Weights of a small mixture-of-experts language model, trained from scratch on English Wikipedia: 360M tokens, 2745 steps.
Below are experts of layer 9 (counted from 0) of a mixture-of-experts language model. Rows are named router (the router's row for the expert), gate (a neuron's input weights, with its number), up (a neuron's input weights, with its number) and show model dimensions 0-191. Each number is 128 + 24 x the weight over its row's rms, rounded and kept within 0 to 255. Numbers have three digits each.
After each expert's rows: "comes after" lists some tokens at least twice as common just before its tokens as in all text. This comes from a sample of Wikipedia text that the model never trained on. Tokens count by the router's weight.

# expert 0
router:085135128123120113180097095160158138138090109100108103185146113162115111150153146082113140071107110138131108113156145102087124114122156113114109113138127163118150114155116114116153205121127131114126134126132148144087125121161131185153159155097118102150147153088141091130114196106110131136167097177112186170101149153107127111140123159155126150157137148095122076095111137118150152140103131144113161110122118131139146146130124119093137161094145106132108146129165139167124108144116145082123139164151100166124160145161119104133143122127114137125122129119132137112122113148126125106
gate0:098138108172113095072124128150121132127140143157128164140140134122172163133149115149134105145147118170087129137109131139116134155130111113120112121128145142133127114161116162164123095100184142117111121135132112174109106148138074095106094173102145188109129128121111100085099125152118141116123141134105105135114132097139133143126051113085121145138137140182077105141172107109141138119091102079126083155158142138153122121105112121173093158155138144097160143161135104134144130131154141140148162105105142145177097134154113113131103124135144121133119151089130144083117162128134093134
up0:140155114130125090113111126128128110131148157104146148131124125118104128117166108153118092150061121120109128111116100124185066166125114145135126120146136139126110160150094144138091069120136142132132120146095104129141134140131118085084119128115167131119127138142081136126106157167133165155075110102143127169150118128076125129123121108120132099103138120089124138133148153163144110145080109142143070130116163136164100139137094155150105121131120147134155116176127128115134138105142052158149097121122138120130136103061114102106149124136137139111163116139165087114095100087100159141
comes after: " was", " to", " is", " were", " and", " be"

# expert 60
router:155169130149153108152113121130105114158174150153143127121157160098146139168133133139119134127133136116110148103137124121143112106133112105114146153141144092093109167099107097118140179102130154164138163107118138120101087138148151126148120145076142137142099094122117096136126153099132145158123096118152125139084152110142093078095120158143139076126123130166130109137156140145144152148137117138067099147153151126121135110110140094164110129075128089154105086134116188094178163109162123150105153115181155110140134139117136142116099097144134101151128160112113093154135171120167099138
gate1:137124142123162190177096123128136123162156149127109113133100141119122121130123146150106138105126163159144098138111099073132155109103127129123118131070175092105097115156125100157110152172166145164160135126135095140136130142095165152117119111078098101120119145119115176097109122100147089143133105171135125137120113114092116132155129124123173051152074089168138124151152118120148132137139138112139096108143101112156156127132143130116121104136120107141117104078121090164101100136152110114114109087138121148137146149121119088143103103154154128137106127161100117105128090132108103096
up1:134142104146122080147115114145087090108103178137135148142113121117129120095132146109113144138085112095111131156117129107118085133143102170079111080088112099143105095141120139091162100152096159120119148146088120120111120101128090101124118103150115140152102121133145128118124149122171125115111127093123140102115107092116117144108131149098128154186125140098093142137153160158150101147102099152130138104132188121136110177137182142185127126115094127138125155043148102141127145143122111107148100111146139142084133121105079122128136113132128128086113108126126093121127161088144139140
comes after: " |", " ", ":", ";", " /", "|"

# expert 3
router:123138131085131127157113175148091106134122153178114140116138108085142172124154170114106072110130152099093105126142147132153118126082121146147117068167135126113191156106129124125161125113125153143140140111143096142126092134111106114100115144132139107098149129130128192147148130125156085113119136110161157145102135119121091162177158097139161105128107120120134121158121157117141161116174155142123144176083127082134137158147130124144130092093112117127169136151088148081157140164125151149088148165110117140120137145133132087126094113116116135087110129151145129133134128130126091154
gate0:148102147074157126148185081148110155168160125141153107117167102151100195128103147122151085118089134098121134077134099101104160162176123173168142078118143186160125106147123133105107142106104125144177130122125117107108141129078099141123120130136150140117120141131161160130163168141122119174111124112132117120092122153147133142170142155151135112161122132129125160101102160119145135133116103141114167123140134079118100158091126128105155107121125138095129173121123164133122134137124119131150083133093100163122119153140168107123149127127114128117107116121126159107125147139098101150
up0:126181114135125155127103156110129154118110102091092108124142185142098098123169149139108166144160125142137113186164076145162155145115146131113100134084140166137166138129111129139156141147130146108153175120128140172129139152079125085139144138129101103107152129123132105107173112138156161151148103136106097112145135116163110170072132131147152152117106119116149131105087113128090132129087109161149157152128106111159133099125160145136165149122128146123125147136134108154167104124145159137139140150152088128107115135118130153113131115096090123119090148151151162143138200153160114141
comes after: " ", " |", ".", ":", ";", " $"

# expert 17
router:123139167122096134137135101127133103121133138105114089076130119117099096101062102153177119153132183143157161148109151135158130121113112133110093148112138114097101106108112136183075127131120159139167094137158131116156181134081155124149108109118146120082067129163125111166123166109116145118138115122134094092130147128068135149150160131156159103121128131152148125130129132132096131152167129148137091112142137148127093127183142129125145121113182177151118136136133097150100123135147134097162130129151152127126113136115096149105137145121126176108115141160136126116119103100165139100
gate0:101114162154109148161154116132093110126119100139136124121158149153197104083149159119088129079122164180071118153122129103130121113133164116138098168078136094120110081106119176144082103175107141102135077131171137150159136117144133100129121150111147119152114103109113142128121133129172139163163162171111126126112149120126145101090089111147130137143112108140142130148136143151111140146124171113163118128112116132106164119128115146126151130112104153126099124151099130127135124133154118102153132149147168134136112122164138105126125131119107176108181079163155082110129132167121126115
up0:156118108131138117157128121109147115140096099211085127140095141107134074120177159053152171130162092096152142157119122175135142110133138113122115148110126141141179142103111124152117088127131143142138135136147096131079109104138147075141127144144148104159102115125148105096090131117154107114119169074156107139091142166128158131153139141098119151151119164160172112124127134136163106105090099100111129119132105149141151152142121099118154171102142149143160105132086116117157107101125146139148118101139118126131119116165126148095131121129133117156133131121119133164121090091100142129
comes after: ".", ",", " and", ".\n\n", " that", " He"

# expert 78
router:076077194139153140110133139166132140090124188123150093160141121121133152116127135183154130128178098082135117126125138158087094114147122131134108090126142158146143100150164150134160141160126115130119114150140174085111145125098162138135110105163093117092130114067123084138141169108124112158119127136115144124145120165121120118121150144105117142145132145099138136116102104115144098130189146123114152130114146104147125147141142122165122135073145092148134149092125105118114159151132141140126100116121125157128111136149122176141157176121119130095135125112131127092081090105125150082
gate0:139131156130180137166127118145147089151149097093124104113101063155159105131133166103126115088112150099120137113126117148111151097135125117108127147106107104145116098141128136139185116124152114161172165111156123144131142154113101117147140122144181143115120111113151126123153134147148140149098073150154113076110094104133143160117129119149158116095085118126144130136174146163155116131114142090120189147121137138137160114128115157130159115133157128118102166136158101112161131154095136139132159127103151114116093170091134086119119149090136088137134133043116136137128152145150103112
up0:183126106130133137136171160145195169160111150119136074106131120142165118144128129146099122149149149085096168087117122128149118117125132138127137135109125118099121111119113102138134131137118106141107108091158150111132134144153093141109135081088128071124169094102088152094111121157178150150127130125177122153160145101113122106123154182136182124133155142137124134143168083097115137126129149149092158160159082150148066145111113144122153156094133109133124110109116098136143127133167162135130146105119168154158139137110150124139127136122141087140099105166137116125095155125119123140
comes after: ".", ",", "20", ".\n\n", " However", " that"

# expert 42
router:078150105138123137089096142120166123089109146125122136106122189118085134159111160121128111178086127157155099117113086149100120146126135109150126117153118132101081069115138141134134109134144140116171170128170135113127101165104158143133134110156067114177152136170097120112157123137104119118164142115119107129121135115115132152117111140141160153114137131121150135103150174141152138121139138130160136081103121108097098077133117126141123109159115118142147124140126128082153127126155125155151136110141151168148096134093169095117166106144097098185173112118095132102153144139092115121
gate0:097120177157143129106153141147118128110125136194111113181147151131125083126127133097108117090124131129106157106099109126132137139118158119135102127145104186151115125141162105121097164179110155167142131077130119096121133143106111202142116150088145122096142150099104161089166112143162132165145136104144080149118125158159137098088140120112157139112160119126144147109152133104161160160193122119135142100118126139127144142124143166171137137122132137131164138147121108127146141131166104142129124129177136114161108114134111124091116135123126116163155128147097164174077117131149138136
up0:127147135091098133120112138151124138148112140118114106129138121144135155113124147099102141112085097123093137176159066108148106118138115157133089188140086118127149146112129119110112141100112171171137144117146139152115127157123143142110149128143074128113137127165161174133140066097148166128148146149148096115115092148154096121115159131109135146097156098136123143100152153134116151134164134137165158146106137107076176122110120132156127153124125144150123078155165125127155140108159122127095141139191119074141120106116099098108156150114159154107157150172104169124138125150119162120
comes after: " (", "19", "20", "18", " was", "17"

# expert 36
router:081158131145073107154109141138139153131116133123105153100180142127087134136133133125144128127147108151125132097086116161110097161132100176136103138135114130165162147168074110131111074145171110177094117121141137170130136105134091148108096129128142126186094122103126137122109171149076125109102175150120113181132128107129121160095063155153139104164103087155122090137100131128125145147117129150167143131111151123154110110120098170154097128159150139142137118116136132105169135099096144106128107097151108135155132143106147088109135111133126111133141111146136121088145116120134135142
gate0:146151143079107136128104141149091138133141102156151111122091173124094098116131135145129116162071127123181141126079086113147104149109141135161099101158092139157110137146151141094114109129066150120125110079160128103125139102140107145111107100099102103149145111139134153108143142135126133103167150142104099122125101142141157150140161136171146180111108137096138131156087124085107105148125138118092113128153111146114101114110152130124131153126121096145132137092153166127091107121129108117145096132148156140098099158110095141160124115169162131139076144124117115136114147185158178150
up0:108115173134124143152102089115124080165127122125150107150137106166068132104147101146127105117110128134118149099138124135172106114136111099146137120121122093156100120145161162121104137120147145145116122092109187172118103081149119165128126157136163178121150122097123147083124087155163109139114115116114102106160179093117157118117156111116148142172143122154107124120073108112116123125096113107142122138110134120133133109138159133165116177140157146133131163125170128117112085111138130150106175103112105104133139076151123161140142107122079116112163117082156094142120157111131099106
comes after: " the", " a", " his", "'s", " first", " their"

# expert 28
router:138103150112134110127146115132165108123122155131133091118116130113123091143099091150140175161155143168156124110128128119114134130115114152158108130136110112152166107151090178156100102128098145201069105136150079096119152147085189137094115113099136171135121118147116094156121116110115128130150160149147134111136128134073142154107148124084129082081110125163154117143122110147135117125154138125129123091096172151114095092126142118087106145129118142149154149109085109153141140136166161111147104104111132158134119160097131136117159155143151162127134156178159131100129129116145156128
gate0:081158104148110126121120152132161114133083134170131134119145122126164129121111155109075153115163119130126118159144143154150138110132120122141131160165104117105123109087156107113189098152116137132124067080134086113123125143126129135163071134130155082121143087119159126159138114113150127135136124147106152113111154107100164112114113190127116153115149155160156118165133122142103163097173108143097120151143114139081171108153138113126122105181115133097098119146146138135172126132164113133110127123116102150138119110135172110089134121112092148157087109119127147138145150101125081175
up0:130153141147142160119141142136131125129123165138106091113084163089119133084163164129132147095138122128097137168114088134082137114156153133151130153115151138124151137135116147100177143136132159126103141153137143143123119115115109105101146091114153132123133149112103146126126160149087093108121150201116126107146100090117085085172145121112103126151144094114122096098102159115126114137102134175142130111081084131134106139130122118122124114154135104097097117124128120081130100126080119136168123119138117154112090130135125066081080173159147164180138118116144153117134161137148157157
comes after: " the", " The", ".", " that", "The", " when"

# expert 69
router:182124164169131153135115157082086148108096133157113111166107119150142152077119142111165144130149113158095121144116143118154128139159122146137131138130077114144126116155126114096137131122133135150109116169130119095104111183094147124109142124177073092146148154148124136097118117130149077132085102128093165089120112180128139149087127095158144138117124127155156129124115128082130098145091149151114096157115157125092156098091094148123180136093149103150103122134128120130138124120110125156141127138086124094130131127118149136160114137150115129105168116130102143085149078099105104118
gate0:177105091140141137133115134091107121170089137128096152171145128156145126100121117154115101143106153140124162105139107105145108168193132139118123136125115156125139106121136079124163111088118142150158106158099095148087184138164120147135111150129127151121113094102128132107095122109057155167158133128105140118149165099159129147131207135130121122146133147133131127109112131118119121120154133125167102161162139127144127131150089076174152075140112104130162122154146089140126151107176110084139128122134150120130117126118120114139134126147126088116156131135084141134149100158098122101
up0:147114111120160099134120110152104161133146108143125141138135120171141119110119114094109114138117155146122120186182152099096144113108129099151154091090185128164130126165124155098125134132139103129116110105106122108102083119135150112144134122111129162112122131144135082088166079141161166156129155109149156128121133121059160078135127125127148090116124077162157149084133159155139135140134127114138163136105150106096136110164102117119071101091073116162146137153113150102108143102120116134091105105130134167134098146129109144160131140132149113138126100137137099103083124137169113117
comes after: " |\n", "\n", ")", "0", ")\n", "1"

# expert 49
router:175145165153127085159084149149129177083098121088102109141178112145162137140139086144117117106129115177129093127119157138071124134128102152110112121131101147121145087145120100110112206121121145130116108084140142088122118129115167113119177111137107103107149147119091090116117168139163092110152125129102166113132159135104129113136100142140132130163103180117144111085112102095103088119136123138122124123111158100125129144126148139151145165108117162110104147130109131149120080161099111096145137163109120121138174107142104120140170142123133126142105139149142142157126163151112116124
gate0:056150108131125130131124162100114136079089124135130189123092172118131151102146171158168099107128131094131101117152116112117134162168140137167139173140125122145143131141078102172126123106099163097107111108128129115125137134126108100172100099118172149153135132119115121130136157141166117150127151081106096152141139183150138151099169046105121130072113099180116126131149100144120139129129098098151126150139121136116086136128115137140122114111109155116149176135143128137145096106126102114106137130122120133162156116131156135141123131177096106117129154130126135133101121151157130111
up0:105116139125107125154149158108118147073096116165163126156142126115104150117119133108094164136120150164139118131136113113197155134114087114090115118138120121094111124115115164126117129112125139092139140127136123108140161150133156096149158148159124143122080151120160074126113100130091135114169145135134140119109128142137077139154121132144112111081105127107115099177146139147107098173106133113113170136090126147130129113118179115143148151118131143142101113123130126154111102128127177100091152120071136120151084134160150061125079163167104157097134103127129178133166103147133132109
comes after: " of", " in", " the", " for", " to", " with"

# expert 9
router:182114119143116115078066099177112125114070128088148109120108119151140139084129142085090125106088132101144148122155118155140112172135153112105137098145139094132125105137118119114127154099088132165102111119124109115135087086108122100123152101151122195126153122115139164090106108098107131089140126144073117102131129116151120124117152109110118145137162152108130125118144118170096142124157133113125163159131085125138090110105129113113155078144096146096115108127164138159120113111138081133125146173108151153106119107144124120105098116153159118111118079121143151101107159104143114137
gate0:171162082130109125125154115095095111157134180169133156145149149143169091120122149124114078149130136118108157153153120122151149136144132134110123102153066106143153106127128101163152170148105105152128095120119169123121104149164119134120150128155098126101110092108161142134138109154126096116100145122117113142153091142124088112095135112147122107115141160142173099143120132111085093074138142136146142164177125179097096136125140096114142089141147156120167121118134139143146125141099086107141125169126153114143149142147122096063090135110165122111117119134106177149111156131149127131
up0:147129104120149161148125141088143096115082138123107173128143101147172143121108156106150132105092147134109175102199125130112106137073120162024136111166121178125137130108175100108137155124166128124163107162180156135118131146120143112098131122134136121123115115091106147133105110115167113122147136112160122115159166126134114141098098098138158112134164120123126112128156144147095113173129135146098126152134110116108111111092100130134115107101104128108139139169137132114109104077081108150112123140149143099120116126135111126161093123182125126135110109141144107124120129130095106101
comes after: " ", "–", "20", " (", "19", ")\n"

# expert 75
router:130104132131104105109158150096122145165119156123145116128148158098180152098128094124149136127165147129106130136151124128141115172118132124141139139163107147098102140125140133103151175114126116096109116116129109137166128128120095140129136158093111127106089124118118101145104101181122133156114125074141126118081147123099080148134156129055102111137158137089175156139094129140139144129070110146111141182164105167145148083170122103080103129127162112157101111109088149126131156144130175132137147150122150113138141106177140086139119153138089153121105164137101116140124157135106131130
gate1:121138124117131094094092127141123126112148133140153167186102128110172120121118158140123180071104114138099126145146106117132122124094099122143151131127144142141113134070128106079142153135163139113091130106079107107101149177147095135152144123143087102108119121148117181148127159156085120131093113106187106140098131117115101097099094135143150117091178114125165106125126125128141108117088151133130136129124145115153128106130143099092132142139134114142134138146113134188102105115150127147121135138121087131117136144094138102145123126120114135145136127134161187154156150112170167053
up1:149109137132151134109105127108196120104141090143090138099128109124156134125121139116120148150131138086133155145120117129147140131141143097111136141123152149087142083157115178174128131109115152096122136089124114140130114122123157128143145093121106122141159094114096143129155131064155096138115147112122158149138108141079107131113173141121131095142130175161147129081123090146154099073106119105136101119134159109129146164138181123110165124144063139130130133118099144074148160083161151120090145111170123149090132083138134116093095135084139124136147150154139099115132106147120117148
comes after: ".\n\n", "\n", " |\n\n", "\n\n", " |\n", "==\n"

# expert 13
router:101150130124151108159140154100153139157074091100133138163083123115149115114143138143113139070144123141103123167112098110128106130155139132144175164105109102168102133157142167113105159152107107107153133115112136152100143181101102134176156177110098070107141104148138148147087113103151109103136160116151131095143112185121102107117140112093111163165117148126170140102116146145127096111161143160131076134122160114149116116123147129129105129127106114145098100119131103158097154123142145135135122153136139097127145145115117126105173123150155148133113085105113178140171139125133093128
gate0:127139138101122077154140090137136106148132091131110137097122116148127119078108118114102152167146107103116087101141129076098153156112145130142103166130140138099110136118141150094077144123119130141141110130067128116100134152117102172127159106113107139131170069116141070110151114134158115119110127142100122130116131115153133120147125172142119088136145101141163155165122131160084124124169112050094113135149147146112147129154119127141155144114079143133186124083142156130122111150124115133080094135145142114108128153159101149142086154115124087133156152131116135121157132135136125176
up0:110146105134166111121068103118119120146125133116105079132140126128108122149111121104123148101160159153100114161118096143111108128116090135145155098138154147157110138126117132089113081128087091131130137137162098155114149146133135155155134154165126136097153138095135105140151142142154147073126175107155180082167117103096152086134140116093127118153145165098119109155114107082128113081132121129087175124116106130120133123137153115112105151103132148160099095129115155161096168137092153133133136131093130171115101138104118153137158112123107111110140093169156152103164089145130173128
comes after: "\n", " |\n", ")\n", "′", "20", ";\n"

# expert 39
router:168152173145123127145115133121139116107156084089097132153114145157126134098141134134108129114139143134189125075147142123116095162168120119123112142128133116153140126108136124085136154132129170131117141149139161094103100113169116132133166126120148083128156105138113078148165153142146110122150113105133166146182118160141139138129133146148147103160143179108149120129137112132157107144136123154132128129116094096144124118134103173125158106158125174098109104116153118114105150087122149101143133174133168093090177149176101126112087096102144157056112125125095138108113115122087145123
gate0:186136128122142067132171135102098114122119160123119113140159102141159146148111160117121119133141112131130106087128100142112115103166118128092097165078139116095120138136135124101142138130107073110129123118082135114139121108153120116171148096073159169108147138097162119094130128085157118101139159124081137156112135113133134084175120118094094131138134145121153072129095166142120122152113098117116118122111145113115157128143130134132144146178117128079087139157174136131111125096139143133101154183088158113128126137106096126138118107154191126123118099105116133148141167116132151115
up0:085146119152091118092107117111143097131081107111093104103186073142132098133167138133073164115132145094145142128124114160095099161111113109089091149146155093147128114131085129115117138114129100077151151106145150087142083128156120107166161148105137109085159140142102097157176133139151094127110113150146127121134090127133119129142085100117095143146131106152162124119106081124094171100134131145157117142181142087136123139135111131130121122129135138148112134146123129124111138175100162099112162114121123123164148094153126096123097105133091134114125120109142106133094100118156131139
comes after: " as", " was", " is", " with", " of", " in"

# expert 19
router:119151114094158110121120149135152117177138180124131146143103101147127175090134099129108161118099128108089154119127116165110119151092145137101108113157090179133106124131126123113129144126146076157069137160142145124143106147122121142115153149115167129112134119096126138105103137133103181145128096094126168148122153081167144097129169135156121121163107127173124130153152153143079168129100089129133092133102110094137146158127105148165104121146146101119163151099121152107169132097171159117149127146146134129105081141120143134104123138144151127116104144145175098114117160103092093149
gate0:092172143142131130105159128146094115158118139110082124130158150125140118110116147136133140113100092142096123127140115083137122084134164114153127119087089192138128123101096164139180136178169136178100060097133099145178121108126112163173116120134139137113102161156127162120105137125131112137200087135123173110152144110141126135134124099117140092099139110115152113144132139124092113121127151119187083151150120123126104132162123143092140139127127088118146158122104152137132152167136136104136147126128099119121127127111115184107156130108119150135098166133120122128113163133156142106
up0:178114141131161149126153098143120107155111149083150112110164083140150167133156114128141105129119131134117167127186105153123112110164084154145153139140149137095101125087114174121132136105107147166131097093140121156120137136113111134118137120078106122097136142106136112192176133136109094130112148119144072146142139109153152128162139104156114124136163116120133120140087102138129135150140119115129105092128159147128155123133110138145140154152135104154163109161122165156141125055095095163167137136130124125083168164100111100174101117126151128172118115141144120147109109117137080142
comes after: " |", "|", ";", " \"", " b", " st"

# expert 2
router:122141140133112152134160181090145116146111133085142137154119141115112135137107160142163142131113135129131091132140053099122129160109101160128140121070164121140131145133124120139137160131111134095163156129141121105118169159143124123141173131109097099093163153104101153138117130178150142113132125135143145092149096134126056124132139085140173123120111112122144121161148141134144110166126104114080142110105099137115137126110163106136150131084136112163138088144109161141060151159154138154151126129156168097138129113128128180150156111154112108134158097133158165180125122133096119107
gate0:137151146159116116073123150113135155156120135152133083105130079117097127179104125112131110126102154129100116153119140124103148107099133090138089093136120102134133102091156111134105108162173137147121143166111128151099145177110111126101097097119157142140128142110169088105098143117108152135114147097121132124123081106137119061149112121155110140118157145143104130148113164083085118127137108096078132094160143139140104098160130100123121150170124130151091111128107141111088121134119132120107151117142097041091121092112125137142141107113122145153104136112153120133090151135089111154
up0:150173141121102078081132084110138140173134105159138114097111109132138140145143112107131139103123106144122164130099119135070109112121152096120130161130152114179139124123148141122153133107134074146141183142156145164112112094120121176148149149149089174130164076122139101158119103150118107115155123137098164061106127135132086140126119180158115103155109116093140096109134132114142121119121178138132106121142140129107154144152154125131130097128097169114129148097128135134106139106135122118137152116171169089126126127105079121144124176147144164126138135165124147120107120092136157094
comes after: "\n", "|", " |", ",", " May", " July"

# expert 48
router:139102147101117157123146143105127143097128099115126118121120116138084147132130128105107112137173148089082191128081110127131104108147165097145139132105138163142143122129122102105136132109124125120178118111126122125174072092122154146145167166149168155090132155131088141138103152101086137121108091122106122098139117126159167108128147124114115107114124183111126099139147156137137151125169095119116187161153097141145145114099172164133105113107091109083089131142127137123106137157157146097094114130138122112176141132126121160116181153161146111113128152164144121145147136090150110160
gate1:128125131128110139137146106105133161105145107149121081104108107125122100164171106110138179090112181113100155146097140107153119116160130101149140160142082138150128132146087087122098113156120133125183120122101100112138142111137129132127107123148124137101106157150120086135130133097139147143108113090118130134127107115141157125176114125131193128090161140181154133163120101149162109097124138099135164161104108155101080109103149138154116099117153137122146114118135151146110129102137123111143105126211129138120144055108162148157089163132123117134126117148129173127138119138169144110
up1:130111134138145130090132129160137123155154108110130153165126141128140127127131109132198148125077124116120104164154125135139138126113138125109119136129189138167176148159053128167081134109095166116104092122066116120103131093117109124101186131133107095156124134118143106133133126144186121121164109155156090143162099128149133132174124166130137142130124142121136150142112134143112131125144144094153125169126153118135112126118101151109145151164145136122144129115118159107135115131121142141124165147162140114124095139138211107145116124129124182150090098141151144145154098132094177102
comes after: " ", "|", "–", " |", ";", " ("

# expert 37
router:140139118110139134143144133174084084161118118157090152124095148125119114111149112136113140157114170156142143107126095105156136104108147116096146125162126101083105115133151143117125095149117162148151126081118147114113132102146180117182171164148133131136124105105113165151169161124147134109125173131171099162122141135112105153139167110134129116170130135120119106114171086128135110138161139141119115103150162126112164111115150116101119140131074130135100087153133123131164134181158118151088143080156111127072176106136118132140140110169138126109111127107124097162142159096153104152
gate1:127129134138132133127104095119121107142102119138115060119093102136141174147095145107151180164127105092148129158119123155124114160117122135131088131150070157196140145114114139151133110172130107118137132079142131150105127129151174082135175124111124109092139159123175114146142132145118207114124124097139138123129098120147118108132115136122098125144185134138100128099161136106116131146113102127121114131124114144182116141127142155127118143120154159110108081175116133140139120121102142151090160136173147130112141099121149115163112106192124137137156118110133121105143098173103167144
up1:132129140109127130127113139133112146086127159120193178117128132123166131119127090158156113122100105142103089122090154133146130153076147106069137137114134144134090144107132139075135145148141147102092136177118089111121114148110107155168163158108117095147090087146127112126115156102140126091085119101154143151116146130140119110095136098160172129082120119115093126134127110112117136129120100129135163101146160123201130125100140135089082102133125150136119168138117107145112134137135130095125091120149136146163121139106144097128142149113072103079146061112109122142137122139121111134
comes after: " ", " |", " (", ":", "″N", "1"

# expert 10
router:097126159133156152097115144134151098175110190121120099140127109107128130111152164119102126100095162153115128100148081075161085126121138159124123124107139112152119123128125109103096160143149122138151119104105137122086104147116133124138129088155115121125149095153160114110113166147136125106134172152119150125152143108133137127141116186123121116159187158127155155129146150166133125110182160112145111162116142125154125137145130133151187118136144146072112072103140126131158149151130087101130134144111148095100115135081117095094083100127135144093134099137094140141174131137140100163
gate0:120125147130126109096153095112119139098142103141119127141129157103125111103090125141131130157151167131126118138106081149116096100132147155116162144103160140118130117149108100078147177141129133171127119156128110093126177130125094130122124107154148178151130135097144147139179137120146105150119161140059149133181099152152158129139154125102125107173158114151158153145164149171116085125101147177114156147098142142135160110160132115070153121125112104158115168099122152145113142156172104111180152157145129114108111128087156155134115105149116132104107087110114137132137119110134133160
up0:117104174111126132105099135135162094104146092123126139100089123138141156144155156116116109098143109151147124155106067135090125111092129164119097147122113126135158130113122143127117143091122127104109121104094124158149112162118124200117119090125135152113095168123124129095104135166120134161139123134115142114126144096147156114081093163112141107120163153092125147121145136142153126139103106097150154183091145172154116167145106113125112149099154131141134089173090089161121100182116132115120119108168130132059083177108122098151100138147155126130127135110132113126149140096126123118
comes after: " ", " (", "20", "-", "19", "–"

# expert 66
router:151122097114143126138134131115091126144125146151150100105124121146139125129134156092119128155138196104157127115162106149143116159157142129149128092112162123131182157106135102101092132127161157128111158112151110114147091123141097070149084144140151113103088101153172143147129185151107113135193132120170165140102133106150113136120114141135135156137138141116128085180170100140104103092145142109143169181113114086142151151153138139142153102086123124123151096127128115132153150147180131087121140107123144134115116094104149109101083096148144129096116170112127147149146113121120122138
gate0:108138147125124090113103093107152143153099132129103158136132126097132129107145093134147158128154152165127136126089129114157150172140094119163139095135119142158141137134100096135105097141138102110089107123109118108091088129137142145111157133142153121130159068144108137132148119136127128156173101124115115146160173100119104148127113159121125117155150190068106109108150141088149155100106184122172124152143117125156074175152068148170109139131118155114115125097113150118105101132149131123146111124137152130133132096115135151105112111099134171099110141113184106081138123158087113138
up0:108168083144136174170131136068145142099127157183105137159108170156127128156156126160125133125143130125134120137124124129120119096131120114151112100153101109130129059142148121072123150146140136112121122143111088139122117176100126121161172146128169086123139099153141115135139087131144095155159104103164099161127104118135118137068104156153101166162115121106107119161137138153112142131131158137169127091156142123100112132128153111146124124096138131114126155068182110116120102154175130116117102145113157146132128114092148128124137170065118137099129131155118121125140113145118093123
comes after: " |", " ", ";", ".", " /", "–"

# expert 12
router:164155130109098071150129119086083169122109123182100110111123135160157142104136130117106141137162111149167115155162148123157131127154150100110154126142111138093107086138123095139087118112119104114128143081147088118122161126111139149148097140121097076170164098146089111147115099132129087097075127108123141118141096151107170154099177126165147173077110164127153111130135138122118094129105110163157137149149148143151143116147138132088147137136150125133124087158116121135092124097126132113151105108081127114144125152135127164164121140147149100116125154114186130123141131144132103131
gate0:146129118090114135143138120123103117134138101117141129135143136097118137131121129154052137187146109111123115126126136155132122138098113134143087119151151147128127106113120123155151155116134125095101133109142112104080168156123133138128115100125130098168151202113090154129129128150135089157078116128150086122126097117094062140107163129140092114138110086158100096131113151124130137138182098138139104155096148108104126168110154087110167154086107132133102117116096127143111142148157183157089143111135102127138160113122134141107092132073080122140118111125131159137121153106098121086
up0:141165125099117122098106126143114109135108126117146112131157093117130182133116163132105078167178118132150121099108115103175125152163099141127112168105162117118153136100147125137135130119143113122099098118100115147156163138076083110120117136137107108168131135119127163094063128141133112169097116147174141159140129082101137113112121110123108107066131063129166123116100172119114127147125138145120142130100133164111130125124137071092078105172119134134148105146164120136128116129128137131089098157110089118092132132114129169138144125097148103096132097150133106124112138134122164097
comes after: " |\n", "0", "1", "2", ")", "3"

# expert 8
router:119115097133080124178124111119155139160110100103133128111163131168106127152123109149100104136133126149139124108138127133110122087110097139164176136143146090118169141106147134132078163134138118122087114068155114120118131101123154147059098083102127117100102141115103139133093150171171108110136110141133143164147169123134134146119127101138123102156122134107168130142103142143075105123122142128158148132137131108124125131103134116156144135126115186052102142124103154111169141086123117161123151143092132172174163101163137109128106102150116160119104116139141162159127126134114110158
gate0:128117128116120148126109143102152138108109100122110119119159132106117108129118122123131218120184116140143109094112097102164152150086113155165136160138126117115111111125156182141101153123163140117079161118140135090137095103152118163140148127108135128111076130086153129117134158117151153168133176086115154126131144124089154184138129150135153109151093093143145112158124127109144103078135096115108109137135104128126118121117145114136152104162162150117125134120122120124122141126157091087111145196151079180164120160121167114125103141149123131123108153124131120088140091136149103133
up0:116102138145119165160100117145132093174111122094101126148133143122138109097150127164094133138107126087118166117088107107110134126111162151146110188126127123102071149105123133144145115103152143134124125123118070134115133131138127110141099136185082108073088125158114163141119145099115092129161167079151112144114110115112141138101103112158149110138087120085114156080137144136137084118104124161112090183105141111123153114100102076101163106103138148090113129123134074148139125160140123111105124144131110133121140140124115195141139128106148128113110115136162136146129141158124118102
comes after: " a", " the", "0", "00", " an", "5"